Weights of a small mixture-of-experts language model, trained from scratch on English Wikipedia: 192 experts in each of 10 layers, 8372 steps.
Below are experts of layer 7 (counted from 0) of a mixture-of-experts language model. Rows are named router (the router's row for the expert), up (a neuron's input weights, with its number), down (a neuron's output weights, with its number) and show model dimensions 0-159. Each number is 200 + 40 x the weight over its row's rms, rounded and kept within 0 to 999.
Before each expert's rows: "comes before" lists some tokens at least twice as common just after its tokens as in all text; "gets" lists some tokens that make up at least twice as much of what it gets as of all text. This comes from a sample of Wikipedia text that the model never trained on. Tokens count by the router's weight.

# expert 181
comes before: " the", " a", " his", " her", " an", " their"
gets: " for", " with", " by", " from", " to", " of"
router,200,233,220,191,220,193,162,233,231,212,209,171,192,154,176,152,191,210,197,134,163,160,157,289,166,151,137,209,118,158,122,223,241,218,215,193,230,160,233,195,133,249,206,205,162,220,147,248,198,192,211,254,160,149,190,238,168,195,248,210,193,179,151,244,300,267,196,204,212,112,247,159,206,158,173,185,214,171,182,177,225,200,208,295,178,165,151,196,187,169,180,252,272,202,144,165,169,239,245,161,186,146,188,224,163,300,261,256,259,223,248,146,206,257,248,285,214,202,229,148,224,136,232,157,203,227,147,288,197,248,229,193,135,200,185,183,165,205,189,214,150,188,176,201,172,182,175,252,206,224,236,170,178,138,240,114,195,165,194,167
up0,179,173,98,240,181,220,174,171,137,247,173,243,218,148,180,135,236,225,242,201,212,212,146,192,170,92,215,154,204,292,257,184,247,137,210,202,200,222,161,197,266,316,206,170,191,259,214,204,189,215,165,135,191,202,196,236,249,184,197,197,175,135,240,227,219,222,195,150,231,183,229,247,279,234,238,204,168,225,239,174,134,265,253,261,237,235,188,173,187,280,187,161,162,207,173,101,214,152,166,160,103,190,183,145,176,230,211,225,213,247,200,147,164,226,280,178,217,289,194,231,214,173,191,199,234,165,227,242,165,218,199,288,235,216,186,208,207,183,244,136,190,158,200,227,156,205,200,217,245,214,223,230,242,228,229,215,162,184,220,247
down0,232,237,223,252,203,218,174,234,152,219,167,202,201,149,208,242,202,167,186,163,167,162,224,184,208,208,200,160,223,191,234,235,164,187,175,297,247,161,172,182,214,190,243,190,259,154,229,167,125,216,212,227,147,200,215,125,246,145,178,262,153,170,205,181,205,216,179,249,226,246,198,242,202,220,245,193,206,200,259,221,138,257,258,265,195,234,201,198,235,238,264,197,162,274,223,112,287,156,188,166,193,158,223,217,228,271,178,284,252,226,111,192,320,243,223,296,226,183,178,273,199,137,169,266,195,189,237,202,94,240,216,255,185,257,196,214,204,187,221,216,168,260,209,179,130,190,156,211,192,170,241,216,161,212,204,194,192,213,142,201

# expert 152
comes before: " be", " the", " have", " f", " not", " g"
gets: " to", " would", " after", " and", " not", " could"
router,166,253,199,242,241,218,172,232,259,202,201,192,157,180,194,134,168,195,235,161,152,177,142,261,179,162,193,159,176,135,175,197,242,212,146,207,232,155,248,204,159,215,170,173,148,219,191,246,236,239,190,203,197,154,191,203,155,226,256,228,227,145,81,200,266,248,203,175,235,171,268,161,223,206,160,204,199,192,192,209,240,238,212,216,118,137,144,175,183,180,174,274,263,192,146,178,167,200,258,131,174,222,197,224,158,306,297,226,286,168,233,150,153,227,245,235,165,194,201,192,205,155,265,169,212,256,156,223,201,257,285,199,234,194,180,137,151,196,209,247,170,190,154,245,177,237,163,252,180,196,241,198,181,118,236,182,220,134,207,170
up0,173,173,178,151,210,169,187,184,203,198,174,214,157,215,184,130,219,267,204,191,169,220,156,119,142,182,206,233,223,123,128,298,132,194,231,190,183,194,165,189,225,144,262,154,51,181,159,279,210,209,172,170,166,247,205,170,165,180,149,220,214,99,199,200,195,161,188,243,222,205,211,239,204,170,157,215,197,200,257,184,173,228,234,149,126,228,254,252,203,172,232,163,255,199,244,174,250,231,277,203,191,203,214,274,172,194,253,146,181,179,207,235,141,197,182,308,191,249,177,189,261,145,218,221,180,246,202,201,178,293,185,203,207,154,174,191,219,190,213,159,213,229,171,260,251,165,166,194,186,171,203,261,227,195,193,204,118,140,220,185
down0,233,188,176,167,206,152,165,215,219,168,197,211,148,163,255,174,254,188,203,138,146,220,202,92,197,201,178,159,248,206,162,218,211,215,211,175,87,166,212,203,198,210,177,130,122,217,249,270,210,223,198,187,251,193,257,166,228,223,221,207,174,193,141,153,194,202,200,201,277,187,208,221,194,179,251,232,113,257,161,158,196,240,185,196,197,239,206,207,133,199,263,194,213,219,238,216,165,207,227,261,212,263,231,186,274,275,223,151,165,198,165,181,212,223,176,198,146,204,171,213,188,240,150,205,252,178,151,123,260,218,190,138,323,211,253,193,171,184,277,178,180,221,203,278,244,212,269,131,213,200,300,196,263,197,154,189,259,204,203,170

# expert 76
comes before: " the", " a", " \"", " an", " his", " well"
gets: " as", " by", " with", " of", " from", " on"
router,201,306,178,177,228,188,161,219,239,221,200,185,156,144,186,136,158,186,247,124,160,160,191,259,178,198,170,217,143,158,180,192,245,193,169,185,244,161,225,169,140,220,222,191,135,238,174,183,150,207,151,207,214,188,168,233,186,174,215,205,213,197,149,207,241,227,208,197,236,149,216,192,208,163,162,170,207,109,180,237,226,131,208,240,169,194,131,171,166,219,135,276,204,226,145,119,174,207,234,142,180,167,164,234,138,282,212,286,244,227,238,135,207,226,244,264,191,215,174,133,205,152,259,157,213,202,175,286,165,271,205,235,123,176,200,179,192,203,158,249,157,166,194,252,122,179,172,227,195,246,227,141,174,177,277,135,165,197,171,146
up1,231,192,166,221,213,232,211,179,231,239,210,242,191,205,217,217,212,217,161,154,276,192,193,237,194,183,214,219,197,259,187,213,219,215,163,197,207,224,209,127,233,179,224,147,166,201,172,231,257,155,209,223,201,139,209,154,187,189,168,223,164,206,201,188,163,144,133,211,208,250,126,162,264,141,143,193,289,172,210,149,154,143,306,193,122,227,243,179,261,271,278,317,202,145,169,236,160,221,159,129,165,170,161,216,188,190,154,181,235,213,259,230,191,208,221,158,198,186,167,227,192,166,294,228,154,82,169,265,242,213,192,145,223,129,188,243,204,178,193,219,261,204,207,226,213,223,194,182,183,202,257,156,243,166,233,244,102,207,167,177
down1,242,203,245,189,183,225,215,217,208,211,208,154,190,254,136,252,222,213,229,244,119,211,166,222,190,213,211,189,247,162,223,193,147,213,171,263,185,197,193,289,153,223,196,160,205,204,166,241,182,164,162,208,255,172,274,168,192,273,145,144,163,180,189,200,166,156,213,219,243,196,243,188,181,249,185,288,184,234,89,153,152,150,192,178,221,258,195,152,234,144,214,146,173,230,247,186,250,180,157,192,239,159,184,242,224,183,144,218,121,202,249,166,149,152,243,217,198,252,221,311,160,220,296,283,239,182,295,121,224,165,157,207,195,219,213,235,183,208,282,221,221,162,205,189,216,161,183,174,253,176,167,191,184,239,198,178,180,203,115,176

# expert 187
comes before: "|", " |", "-", " (", "1", "2"
gets: "\n", " The", " ", "6", " the", ","
router,169,266,172,216,236,248,160,218,226,221,228,210,174,189,122,181,126,193,208,154,244,143,133,248,174,136,178,250,137,139,131,203,208,147,201,168,172,182,268,148,171,253,141,168,177,165,163,252,192,237,195,205,186,162,139,243,152,200,289,231,216,161,142,217,248,231,172,177,165,153,277,157,191,185,193,181,258,181,150,186,207,175,232,241,164,177,135,158,160,250,178,238,216,200,179,173,168,230,238,137,183,145,168,171,136,283,256,230,246,195,233,190,168,227,216,236,152,219,257,150,247,163,273,142,263,190,190,255,166,205,258,230,171,153,140,175,187,237,176,235,181,145,213,253,197,197,142,268,214,211,199,186,141,161,240,170,171,198,192,184
up0,234,229,265,258,199,158,159,230,184,181,187,182,305,170,201,146,183,116,226,250,117,225,201,153,116,152,155,190,200,192,215,177,121,96,153,183,216,190,250,179,202,236,274,198,182,166,107,229,217,247,245,191,183,194,240,164,172,211,226,189,243,192,153,209,237,159,241,146,184,139,196,200,211,193,189,178,167,207,201,143,187,248,212,232,267,205,287,178,143,188,140,208,241,237,206,158,242,205,192,223,255,180,190,186,205,291,151,170,270,160,206,209,238,201,144,211,203,182,211,156,157,224,177,181,249,263,286,151,174,180,204,211,153,221,194,188,245,239,216,182,244,214,183,227,181,152,162,194,207,193,204,272,216,202,107,156,180,169,214,99
down0,231,168,194,253,183,230,215,172,122,280,186,165,170,281,222,285,254,144,171,235,197,146,134,188,202,223,196,195,176,195,89,207,247,209,266,291,130,168,206,216,203,187,133,185,179,201,186,214,255,168,186,213,168,192,189,235,218,272,175,191,194,195,236,167,279,180,159,247,111,268,299,141,115,204,249,195,218,205,237,235,267,190,214,239,207,176,221,213,178,139,236,241,198,177,192,205,175,242,170,183,210,232,176,256,108,135,197,217,199,255,137,187,217,187,184,221,251,146,221,191,131,202,224,173,159,233,185,157,232,271,196,234,252,186,193,249,230,226,165,204,236,214,197,170,187,162,261,217,188,137,181,232,252,199,248,171,217,186,219,243

# expert 33
comes before: "ess", "ince", "im", "ass", "inc", "ociation"
gets: " Pr", " Cl", " pr", " ass", " dec", " prov"
router,163,284,161,170,203,238,214,176,237,198,223,160,206,213,169,192,181,201,151,175,153,132,137,221,206,140,175,258,139,156,207,199,214,180,208,122,273,197,223,209,165,194,202,127,156,192,206,204,252,165,189,206,190,204,170,214,85,179,232,179,193,206,133,210,277,284,171,174,207,171,209,195,194,190,212,196,207,186,211,202,187,155,252,241,125,142,124,157,164,222,169,251,213,200,172,118,167,201,298,171,186,193,128,200,116,222,235,192,228,205,227,184,142,277,216,221,195,177,224,189,294,158,228,142,248,239,241,284,225,255,216,169,165,140,164,235,208,229,215,201,187,171,161,272,211,185,115,229,199,191,188,170,142,216,246,121,199,188,162,164
up1,210,217,187,224,202,151,256,260,228,213,181,193,221,276,189,212,174,240,228,213,154,171,207,188,225,200,168,178,155,187,216,172,184,183,257,201,202,226,181,183,279,156,181,196,209,183,224,161,194,241,230,174,252,244,166,198,217,173,200,205,291,193,236,216,214,176,179,119,244,283,204,188,276,189,183,239,250,181,197,170,177,266,199,143,250,163,266,230,202,150,258,218,178,249,222,183,153,167,129,130,158,170,196,133,262,169,244,172,175,225,221,219,157,129,274,182,245,217,212,143,191,195,271,201,292,212,217,148,226,184,254,221,138,151,269,254,220,180,216,208,156,212,186,277,202,264,252,174,117,72,217,207,147,217,236,149,180,243,225,174
down1,216,186,160,212,195,237,279,200,232,200,229,156,225,209,223,174,217,212,198,255,200,201,216,282,260,197,177,222,182,275,174,250,279,174,189,195,267,168,144,186,165,170,181,204,138,183,177,161,137,249,259,93,149,233,188,160,189,231,160,141,248,277,246,234,192,188,207,212,239,122,193,214,195,188,257,145,224,198,196,220,220,166,206,224,213,184,230,242,165,195,152,148,161,142,250,210,247,180,227,241,210,206,208,267,228,156,239,168,142,215,227,106,204,218,164,206,303,243,205,165,283,164,272,171,214,268,178,168,166,104,193,310,261,188,212,212,218,167,208,150,193,201,230,169,214,150,250,181,234,232,220,211,231,202,232,178,210,235,255,178

# expert 77
comes before: ".", ",", " and", " in", " of", " for"
gets: "s", "es", "ations", "ation", "ies", "ions"
router,150,228,217,164,229,244,198,163,255,236,199,233,193,154,123,139,147,160,205,136,188,144,195,219,200,178,168,190,144,148,204,163,189,208,139,146,253,166,210,177,156,252,142,173,140,177,164,247,170,237,129,271,189,162,199,221,149,246,307,220,192,188,128,206,256,249,162,172,187,138,236,161,142,180,211,133,226,156,109,196,215,211,235,232,170,201,157,188,214,247,151,265,267,186,133,153,181,253,224,204,161,176,191,211,174,236,215,205,239,186,257,154,177,175,214,288,154,243,225,151,250,166,184,184,254,203,168,296,188,215,233,182,156,191,208,175,175,246,162,205,181,111,194,197,191,203,150,264,254,222,235,177,179,143,201,203,226,162,161,209
up0,205,257,221,176,155,175,221,269,214,223,142,209,173,289,239,142,182,229,182,206,167,220,204,209,195,246,130,190,149,155,200,197,221,264,155,175,234,219,188,141,199,320,229,208,170,177,111,192,200,204,150,219,208,195,189,211,215,257,227,167,173,218,247,253,279,253,240,177,160,202,155,111,219,158,108,144,176,231,217,214,240,182,276,215,238,175,271,183,199,153,177,242,146,196,193,166,220,214,220,224,186,147,131,123,228,243,210,236,211,213,199,205,116,254,180,172,217,200,124,175,78,177,243,153,182,176,262,193,192,231,234,167,203,274,216,141,196,214,243,260,224,184,168,238,171,196,179,193,163,184,243,244,233,175,172,212,158,181,221,247
down0,163,156,221,272,154,186,239,146,216,173,164,224,245,198,281,138,275,235,150,151,160,176,188,142,202,209,133,233,215,171,295,208,236,202,205,187,112,218,171,219,214,184,227,181,240,170,195,229,213,111,222,151,182,167,207,152,217,264,332,206,172,199,173,210,163,202,199,232,214,160,180,213,240,209,247,184,192,231,238,192,216,278,285,199,187,209,187,213,143,272,236,148,222,265,164,196,195,171,197,210,199,198,203,176,269,159,185,180,244,282,224,230,132,227,216,180,183,202,224,243,124,162,221,266,205,169,236,75,186,233,201,169,233,144,229,174,219,152,238,151,165,130,220,225,133,246,206,197,231,189,175,171,202,214,190,204,202,195,229,263

# expert 140
comes before: " of", ".", ",", " in", " and", " to"
gets: "s", " city", " area", "ity", " town", " state"
router,154,238,176,232,241,231,176,182,229,248,222,216,203,172,181,160,145,203,236,142,234,146,168,255,208,163,161,156,112,128,204,148,193,136,171,137,247,208,207,210,155,185,182,160,131,202,144,181,213,242,124,273,138,172,206,183,128,191,307,227,230,175,197,210,281,259,128,167,202,188,242,126,167,160,224,171,234,97,153,224,186,219,202,208,158,146,141,206,222,250,170,228,269,169,169,161,131,231,216,175,166,155,223,184,170,242,236,207,246,209,226,164,131,194,205,280,137,207,220,134,241,194,248,194,224,241,184,247,235,196,208,192,181,186,186,178,171,229,170,235,228,132,211,237,184,182,166,235,231,205,183,188,153,161,210,212,146,119,227,208
up1,223,201,95,200,140,150,194,201,248,182,266,206,300,207,169,168,216,145,152,200,208,185,174,241,120,100,210,227,190,233,218,198,280,172,228,214,158,186,221,145,170,187,200,215,162,183,218,138,227,152,169,226,264,250,179,194,191,214,215,208,206,246,250,162,146,153,220,241,213,148,225,230,213,143,195,176,277,239,226,171,112,189,252,280,294,179,252,238,205,209,160,270,146,257,160,192,205,273,188,177,195,166,227,223,230,183,249,186,248,174,245,183,163,164,201,233,231,182,219,190,189,243,163,237,234,189,211,213,192,214,178,212,193,179,223,147,209,173,261,182,192,181,163,177,150,227,87,298,196,203,235,182,249,224,206,183,175,296,243,220
down1,240,210,129,197,165,178,224,193,236,244,297,179,268,194,194,175,186,223,164,144,189,231,136,231,123,156,165,222,255,219,162,214,254,189,174,222,129,202,245,221,193,198,135,197,169,261,250,189,198,160,148,190,287,250,199,139,168,198,201,194,233,132,220,191,182,196,255,180,167,151,211,153,202,262,142,259,251,229,232,157,183,163,226,175,200,256,257,190,209,251,252,259,194,195,166,209,238,246,179,241,263,162,242,241,180,152,209,151,202,202,168,163,177,206,203,203,137,220,224,186,251,238,91,238,221,220,212,144,180,211,165,183,214,212,228,237,218,237,233,94,192,246,157,207,182,251,213,244,93,147,223,102,225,207,241,243,179,235,212,202

# expert 101
comes before: "v", "ved", "ve", "t", "f", "ution"
gets: "ol", "ur", "ro", "el", " sur", "ar"
router,189,224,201,200,206,248,202,229,211,145,260,241,233,205,186,147,227,171,283,181,214,172,202,170,186,141,178,184,116,181,148,174,182,194,181,201,256,179,217,183,200,180,127,184,167,156,238,201,210,218,139,218,210,172,177,226,85,183,212,217,168,127,120,241,235,230,184,198,176,158,223,182,226,232,163,184,217,144,192,166,191,198,222,246,129,210,183,126,154,176,154,314,240,215,176,109,169,212,253,159,184,174,212,157,91,237,221,253,252,192,191,176,174,244,181,227,222,205,235,144,244,170,220,130,228,153,156,306,252,197,235,232,149,184,116,171,208,207,163,191,234,122,202,270,177,163,169,259,223,199,141,170,162,159,178,198,189,175,164,213
up0,209,192,278,236,187,239,203,177,294,242,162,157,184,184,191,207,184,206,244,193,181,173,198,207,148,192,196,142,163,207,122,220,238,269,224,154,229,236,197,208,254,166,188,177,198,217,231,185,183,158,294,180,280,185,176,145,233,174,236,192,199,190,162,307,262,180,166,269,239,176,176,211,256,274,191,202,155,214,229,215,177,231,203,173,224,239,190,246,196,204,159,266,257,190,206,225,181,197,219,275,167,129,202,188,148,222,184,266,201,168,176,114,270,187,263,208,110,121,182,181,194,200,253,113,137,204,269,194,208,216,170,213,184,165,172,203,219,180,217,142,284,217,148,180,149,305,248,188,222,197,161,154,205,222,158,201,211,214,158,155
down0,279,125,187,239,184,273,261,176,182,125,258,123,272,172,199,279,217,185,216,196,147,253,163,165,130,205,231,208,186,212,212,194,256,197,155,261,224,183,223,207,191,120,270,187,257,243,224,148,129,215,191,228,134,237,191,144,199,156,211,151,229,192,231,181,204,236,205,215,236,99,211,266,203,203,215,245,199,184,205,139,268,198,182,210,220,204,240,210,319,242,242,224,197,214,158,150,178,126,224,204,213,172,265,221,196,154,198,205,119,197,237,204,229,199,227,224,207,224,136,120,197,221,198,210,109,179,251,213,235,125,187,174,214,193,188,166,173,181,214,245,179,216,173,173,253,213,297,210,233,150,234,220,188,193,244,209,189,176,180,233

# expert 68
comes before: "-", " ", " |", "|", " \"", " he"
gets: "\n", ",", "|", "-", "\n\n", "4"
router,161,265,177,222,244,247,159,211,239,219,214,219,172,191,128,167,126,196,207,150,247,149,133,244,180,144,181,238,144,125,127,212,206,154,191,181,168,170,264,153,170,257,142,166,177,167,159,248,200,240,195,207,191,157,144,240,150,214,291,228,210,156,148,223,252,239,162,183,170,150,275,155,201,197,198,178,251,183,144,183,209,163,223,229,170,185,130,166,152,238,180,234,222,203,172,167,170,218,227,124,195,133,178,164,139,287,258,224,240,188,233,198,162,222,214,232,154,205,267,154,249,171,271,141,252,200,183,261,156,207,261,230,170,157,139,185,180,239,172,242,192,139,215,250,193,206,142,262,223,211,204,184,140,176,230,163,171,199,193,175
up0,221,174,274,213,257,223,176,233,198,230,230,269,213,210,209,160,248,211,158,214,194,224,224,178,152,212,215,221,168,128,223,205,245,191,206,142,205,136,234,227,150,205,217,245,228,182,144,190,238,164,199,185,234,157,201,273,199,160,270,257,148,194,241,240,239,246,118,205,196,213,212,152,198,179,163,146,247,172,127,210,250,241,170,191,195,163,204,201,170,130,171,203,189,258,163,242,168,166,180,223,289,204,245,128,137,241,139,193,213,212,275,213,117,187,268,219,276,228,242,209,183,233,248,143,227,213,180,258,169,151,225,128,215,250,161,167,172,176,192,217,188,144,286,182,286,222,271,210,196,237,254,279,240,208,232,163,160,240,160,189
down0,182,205,220,245,164,131,168,189,185,208,195,138,165,177,243,194,300,195,217,205,214,178,197,178,225,185,241,191,241,204,229,212,185,151,144,207,135,162,256,260,243,203,224,188,162,225,200,249,194,177,166,169,187,277,217,225,221,186,226,165,166,220,265,224,194,175,217,220,197,227,238,186,182,230,158,168,254,206,156,208,184,286,217,186,191,253,152,193,199,130,166,180,156,174,177,202,230,219,211,238,219,217,220,158,163,207,161,160,206,145,187,167,274,156,251,130,272,186,137,349,134,116,180,150,226,268,202,195,155,260,190,164,153,216,191,225,179,260,248,204,175,216,139,237,259,243,184,314,224,224,189,169,158,191,106,190,240,265,169,181

# expert 102
comes before: "r", "c", "ry", "b", "row", "ch"
gets: "ar", "or", "er", " car", " Mar", " Bar"
router,185,207,192,252,184,254,195,240,196,186,197,204,179,197,145,161,191,150,227,197,221,201,182,198,208,170,164,191,154,163,154,198,169,126,120,132,261,211,225,185,142,201,150,238,163,177,243,236,149,196,151,202,181,197,184,245,139,143,254,230,193,154,160,235,302,182,157,187,195,178,204,179,212,198,170,174,238,174,132,169,187,207,175,217,162,207,115,122,152,230,144,292,269,211,129,134,189,232,224,138,247,190,208,200,94,239,274,239,253,221,234,167,129,231,207,235,235,198,249,153,209,185,253,136,204,207,93,255,206,164,264,183,185,181,170,240,161,189,209,202,227,84,199,226,209,206,194,235,214,205,184,176,133,186,175,207,229,161,226,185
up0,177,171,152,183,119,194,179,177,240,168,182,216,233,166,165,214,201,209,271,178,150,113,212,184,178,259,203,173,211,120,207,155,181,156,208,225,190,184,249,148,152,161,120,203,178,283,255,138,153,162,182,178,290,201,224,258,158,219,159,197,215,198,186,271,91,210,226,160,173,196,177,170,221,194,201,178,243,183,199,140,237,192,154,192,164,249,173,251,141,178,157,223,168,250,233,162,211,155,198,227,208,188,171,143,143,194,199,200,159,228,270,129,237,161,168,189,235,229,211,283,222,208,258,253,221,192,216,164,246,200,245,227,187,254,190,185,245,178,203,228,135,165,229,231,203,198,174,252,275,279,178,237,236,156,186,202,249,127,277,125
down0,161,184,161,228,199,262,217,157,236,166,213,291,181,217,237,218,158,141,243,208,134,197,161,158,310,161,242,197,217,202,188,236,185,205,314,136,217,245,184,180,154,190,210,131,237,132,204,187,192,179,167,166,217,250,170,187,240,174,212,152,166,153,184,221,234,182,231,213,235,163,189,223,178,198,265,214,214,202,102,223,151,158,167,165,211,209,209,214,160,163,233,125,148,149,254,203,169,213,182,215,225,162,160,221,145,202,170,226,226,215,171,161,214,119,190,177,296,158,217,225,222,227,209,141,212,212,188,238,253,270,143,287,227,282,230,220,235,223,190,176,311,265,208,259,189,151,170,152,207,169,171,173,183,210,169,176,144,158,221,178

# expert 154
comes before: "ology", "olog", "ic", "o", "ograp", "od"
gets: "in", "i", "en", "e", " Ge", "ae"
router,100,278,185,208,237,187,146,174,237,212,156,252,202,227,184,210,144,167,235,189,226,124,199,243,214,177,156,197,173,182,202,227,226,190,161,158,247,193,179,178,115,199,169,228,204,183,202,287,207,236,163,214,171,128,140,179,210,191,203,242,211,182,150,233,196,220,193,169,145,163,300,152,176,197,220,148,241,165,202,224,147,225,204,189,130,182,154,115,180,193,150,237,222,208,171,167,127,183,221,114,169,149,155,182,145,227,218,240,235,203,205,158,150,192,222,201,194,187,262,180,225,207,236,73,259,236,116,261,235,236,207,206,136,170,143,215,160,223,215,273,243,155,218,208,210,171,105,212,214,247,186,161,185,192,196,200,232,221,182,120
up0,175,191,225,273,188,210,230,164,263,180,116,247,161,192,266,151,208,198,127,179,188,199,132,154,231,313,151,176,134,207,150,211,159,139,200,146,201,275,217,181,184,192,170,187,170,217,192,173,199,243,237,177,204,201,179,220,160,162,181,249,254,227,256,159,199,186,200,208,230,241,142,265,195,189,176,271,255,228,182,177,180,155,272,226,179,185,245,164,208,196,198,201,116,255,128,147,200,210,137,208,234,162,288,186,239,170,194,146,241,143,180,202,216,181,224,242,221,130,126,171,172,134,183,138,199,214,136,234,239,209,169,156,245,219,246,208,230,210,254,203,238,242,170,192,190,127,224,268,137,259,162,213,163,224,170,237,235,192,165,244
down0,265,182,269,249,251,182,186,219,137,169,185,251,146,192,219,169,250,201,142,233,215,176,116,277,177,248,208,210,239,278,223,232,184,226,169,147,137,260,178,215,263,181,212,263,191,221,174,199,252,267,161,239,181,164,189,257,164,175,205,230,173,184,237,175,270,185,237,125,216,175,188,185,137,208,140,124,251,287,162,183,245,245,159,184,193,171,162,204,134,212,215,199,175,222,270,147,242,216,206,163,194,213,194,169,158,173,211,198,181,195,178,238,287,166,221,186,236,184,114,114,260,193,227,238,178,277,157,260,108,225,224,230,197,135,214,155,225,227,207,145,238,233,225,174,243,210,221,182,209,218,150,163,188,219,209,216,238,200,263,203

# expert 169
comes before: " |", "N", "C", "A", "S", "L"
gets: "T", "A", "N", "C", "S", "D"
router,144,213,174,164,195,201,120,204,265,229,227,210,162,220,130,139,141,227,262,177,253,163,146,228,234,194,179,191,156,211,195,182,214,141,194,143,239,174,264,194,123,239,191,186,121,208,212,213,184,224,230,176,169,148,175,223,194,218,310,207,207,174,106,204,229,252,215,175,176,194,230,128,260,192,228,124,245,210,146,192,206,228,235,204,176,197,188,172,176,204,195,200,230,213,190,141,137,208,178,158,189,116,202,242,158,279,202,223,228,175,231,165,124,170,220,187,202,227,262,175,208,113,284,139,215,223,182,257,219,226,292,216,152,131,171,168,152,173,220,204,180,167,190,236,219,191,141,248,267,203,236,211,119,208,280,186,184,196,155,214
up0,124,219,235,250,259,189,203,200,221,251,206,171,168,205,162,183,260,186,188,168,236,148,202,174,254,238,149,271,92,218,205,116,185,120,181,144,216,225,205,180,183,240,195,183,164,212,192,213,207,240,194,204,158,191,180,138,201,196,267,232,236,121,171,284,177,151,190,193,178,142,251,237,191,215,211,219,187,146,88,250,169,272,231,210,182,218,240,198,136,218,241,183,281,187,256,167,174,195,213,205,243,293,187,234,187,114,153,213,172,198,226,133,119,143,230,198,177,226,178,249,193,201,237,196,243,214,138,158,272,215,197,171,106,183,213,236,197,246,246,227,194,217,188,242,217,233,181,249,240,237,227,170,207,174,157,195,196,124,223,208
down0,172,203,230,189,173,185,241,207,212,212,177,193,152,216,229,170,224,177,181,165,165,246,202,203,227,181,188,159,201,142,210,187,152,291,293,250,125,158,179,253,228,213,227,205,169,136,218,181,168,209,213,192,175,228,202,133,173,199,218,214,159,128,244,148,193,161,200,204,184,207,130,232,195,182,186,152,254,218,226,252,227,259,166,243,169,165,231,227,251,225,199,97,219,198,254,217,236,213,244,243,142,268,203,209,251,219,96,127,181,144,166,179,225,126,162,248,160,240,181,123,143,190,119,201,205,156,264,155,143,160,176,202,285,207,259,215,186,120,242,209,190,210,242,179,152,170,181,216,159,201,177,194,232,205,122,225,267,209,275,153

# expert 7
comes before: "ate", "ist", "epend", "iv", "ated", "ust"
gets: " D", " d", " ind", " ass", "D", " cons"
router,151,223,176,172,246,257,205,187,212,205,267,156,221,190,186,157,173,175,217,134,221,134,142,208,169,185,158,251,123,174,158,148,201,156,249,174,277,189,195,196,217,199,169,174,151,161,205,271,203,152,190,266,194,190,77,240,145,162,210,160,191,197,184,228,239,225,128,187,235,207,214,151,161,163,227,208,187,152,201,183,217,202,239,229,132,142,212,129,133,155,199,266,281,196,170,162,131,201,247,182,170,190,163,177,143,204,217,267,254,150,229,163,141,230,226,235,154,174,254,156,278,152,207,134,193,182,215,212,165,276,240,192,165,153,168,161,194,211,192,242,188,141,182,246,199,185,111,202,235,249,184,173,172,180,235,173,189,240,121,201
up1,150,181,241,169,234,238,223,163,227,156,250,235,98,248,181,211,229,257,160,149,133,258,181,181,248,189,202,157,261,152,148,248,214,96,230,252,211,226,202,233,167,208,212,158,256,271,122,221,223,221,253,261,167,238,178,210,167,290,216,248,181,186,225,187,189,247,168,92,236,177,177,252,224,148,222,234,173,109,118,274,127,201,220,177,202,205,160,177,192,227,212,200,196,106,237,209,205,229,194,210,220,226,205,193,184,158,194,178,273,175,161,165,197,199,216,197,213,227,173,171,158,168,169,252,195,189,193,197,150,211,188,203,198,218,185,183,186,201,171,158,209,190,147,265,194,160,297,188,193,241,231,135,217,204,258,111,162,155,217,210
down1,247,253,168,212,244,268,202,178,198,206,188,177,182,228,184,176,191,227,201,226,207,169,246,220,262,122,205,182,166,210,206,217,230,228,207,196,203,175,287,171,112,193,167,159,185,204,250,226,115,163,246,241,161,238,225,102,196,137,168,216,204,243,147,281,212,190,261,243,177,153,162,183,222,172,160,239,203,227,210,286,177,228,177,175,205,173,226,119,205,265,146,199,198,279,135,154,187,233,189,217,163,285,205,206,233,97,147,187,220,197,142,286,196,213,186,229,208,230,217,242,182,202,153,204,127,209,175,228,241,228,263,124,206,140,186,249,165,195,161,235,178,191,236,208,199,169,210,118,217,217,203,170,246,282,165,199,208,242,287,203